Below are experts of layer 3 (counted from 0) of a mixture-of-experts language model. Rows are named router (the router's row for the expert), gate (a neuron's input weights, with its number), up (a neuron's input weights, with its number), down (a neuron's output weights, with its number) and show model dimensions 80-159. Each number is 500 + 25 x the weight over its row's rms, rounded and kept within 0 to 999. Numbers have three digits each.
After each expert's rows: "comes before" lists some tokens at least twice as common just after its tokens as in all text. This comes from a sample of Wikipedia text that the model never trained on. Tokens count by the router's weight.

# expert 11
router:510465500452527496526493506504526518502515533485500503507538485505473521467505497540465514510509498500501487446491473470482515513541555469509482491509450499509437513476505534492453466461493495559506477488513485528481504508499507490502494463
gate38:475519531529525506507538506480476515497508497492457541532497473557509521445535499500502466511506496453457477490511513454470500506516483494463468503517483503489493475501471496509495462472527541501512494501513492489505531496482484522498506560
up38:479472476502520522499473543523506516515532484522559522496476492467442507530457487454432477469504462528470516484523491494487543533517518482514502498446562476484555477487507515463495482517437473527494517469493474446459524499475490545498510486
down38:544512523482513509505437529493509504494528478492508478483514520463515525493509469500477471462486527498555525532478487502496578459461502514494472538524509495508504523525502491474524513489509507536456517464501442470508479526499517535498480478
comes before: " the", " |", ":", ";", " their", "ed"

# expert 2
router:489522500463497483485528495511484517460440526486466488508487476511455554513489495494467446478519463513472486502500513463508532499509485498501488449526506489489519502506509500557467499491485437533495513537492460478518484499522527510499497506
gate11:506500470521540521491512511490458544466466492475483505514494487496497487475536501536496476481459515504494512526484479552508491492494518490531498450479510496504496527520499519519514463486545483515516495501455516487522470508482452493488556497
up11:542487493460463496514484498505490476550488495549527514492520483492527453532489488479500552522512476525516529477519534479513483523517486551478539557533498479491510531485470447494470524502512491475500512502455494523500517479505508570512490447
down11:443501488507508502505506511500499479470537567462501491508437501459451483512487508504500450489515473526498498481517465506552525487525527508500498517463537517535549519532500520516471512476490482534501486511474487499466513548490491470496485496
comes before: "\n", " The", " In", " He", " and", " a"

# expert 12
router:471465482523463483487491513499511456492490523518480469502497496524481540493501511523516509492487494483530513520508493515524508523475521507490486542518490497569496505512518547519552528479538493520464487459563527516513501513531537501491506510
gate0:471509496511491466519461489427487480484498487463519523528473480490493512496506505510496518511533518500482522515519481538580528511488465475490488501555519533515508507474474475487528525515505485496488473471493484498464536459521502453511475488
up0:512534461576502504480496481488541534467526491498523525524523484491477462483516488496517522503555516523492469496547476504542482516514436500512483508457483494507513535564477504474494483514481518505552484491477534461486526490513483458526472462
down0:528506501553493479527508457479530500494530487462507441489470516516503475460491502493508501508474543498505552466491505434491492504494516505542514483515463502502518473523470478523511482482472481472477498468518469531496493516506480503468539497
comes before: ",", ".", "'", " and", " was", " is"

# expert 1
router:564491473488500482496490543520530504501498501499477519492508500504451536496492512498458520462538447488486486498499518472480479503508487512490520484499544564472489488538510553532446452506497469512509497478476489506449518463509496521486475485
gate11:471498508552532464488457535503535511535530515514528538498466501534522525454519501459477486477494516543491482510517491551502486528485498532507498541489521496501503504519483485503510512504465480468488495515520501513465458526460509482493488473
up11:473497565555511441514511446490514519489508535508517516507509517522475524526516501486474464511493467494505461461508511526518453487505505463523502478558556470466484480495568512471551458480545477478511495461518502470497482533502506507487528479
down11:439527483509504540524478520505476505500464493473509479483511485511494498519512521535526499521500508472502489477511504434502497475479463511539507502507454516444517490510452526494445516488490512507504524474510497494531488498511498494473503542
comes before: " ", "5", " Best", " first", " Gold", " $"

# expert 5
router:482461462537473467521489496457512475536501509466482464506473470528492492496500467508484503449462515448531504465482520465463487498517500539550442491461466512473527500510511521523468492495492533499544494499519496479527475505497482491507490494
gate38:539500515480526529505537535499492529500498508443492498465518505488496496505503491502526520541488512519470548490482466517508516551507494533525526563464523492502455514489479457520498510531495541452520493533490484486529525485480507491505493495
up38:522485500542476499512480476466477463496491505548512503521488465478505524506487490495461469463486500485514481511503546478515476490514525468470501467554471477470555449475506517495500516525525479540472527490526506510491480523535507514481480480
down38:485520523528519494502461499487489482530451483512465495482493526439486550513470506455516536541558473506467517502516471518522500528486535522455475496484510477459535498497494495544501505518504547493510524490522490539500531481515526533471510464
comes before: "|", "-", "\n", " a", " that", " his"

# expert 0
router:499472499511490527485528473493481509490477449483520509539472495492511463514498482473493491483498471521492534532479503463516517513482479491505520508488495507531488446532470508494523486486465485469495560504493474500484495497528516507483481468
gate11:486485496532522511548501499545496467488495491459484473532544437541529461509507470496486512503483473552488498531489485482512501532521459503547472480491490553516513497544507520522499475480523488466530530558500494501520532449488498490491521481
up11:492481527497505507527494465523523511456509442445528497489540440490488488531504493504496512485503492512549522530456484461515524514501449492498515481483493492522503511473509457497480512460546527467524493556508500502557520476516498479466508450
down11:488524556494511476506457446481477493525496524516490503465474536471486504496493478506503532507478515476509496508493480533476502500416533471522539500495475492520521535521530511463500497476515478516506469468504522495475485526513497525520526546
comes before: "\n", "s", ")", "born", " family", " War"

# expert 6
router:493470536518459505487472523494509546477495529496520487491525529465488489511488503541521524485503505483442518493503493508481491512521516485498497499494514530489511518508536517493506467497490508490475462514520512490492489481502545491504501504
gate0:489510513484481510543494489480487495524489524519513450503470492493475506546485464496501531490504494504486489502509477467522562500497540522525509426466493521466487454490511486495502543496492514485533524548499469515489511519550488468472505468
up0:533500511484510500474455477503538485517482462490482528524490517538505482470474540522477505494519519504490470504535520557501427485491465507501494533509497457491468512513466500548496509519520460509477519470498478508546481489498507530473478516
down0:470495502493540537465513500478493526487491456517479553484501470443528491516482468486460516556517515490490510469463488540528506524499503530503529538512469490501503514496511486530472516499528461482465482508491503477469433458480477514499495460
comes before: " in", ".", " to", " by", " on", " and"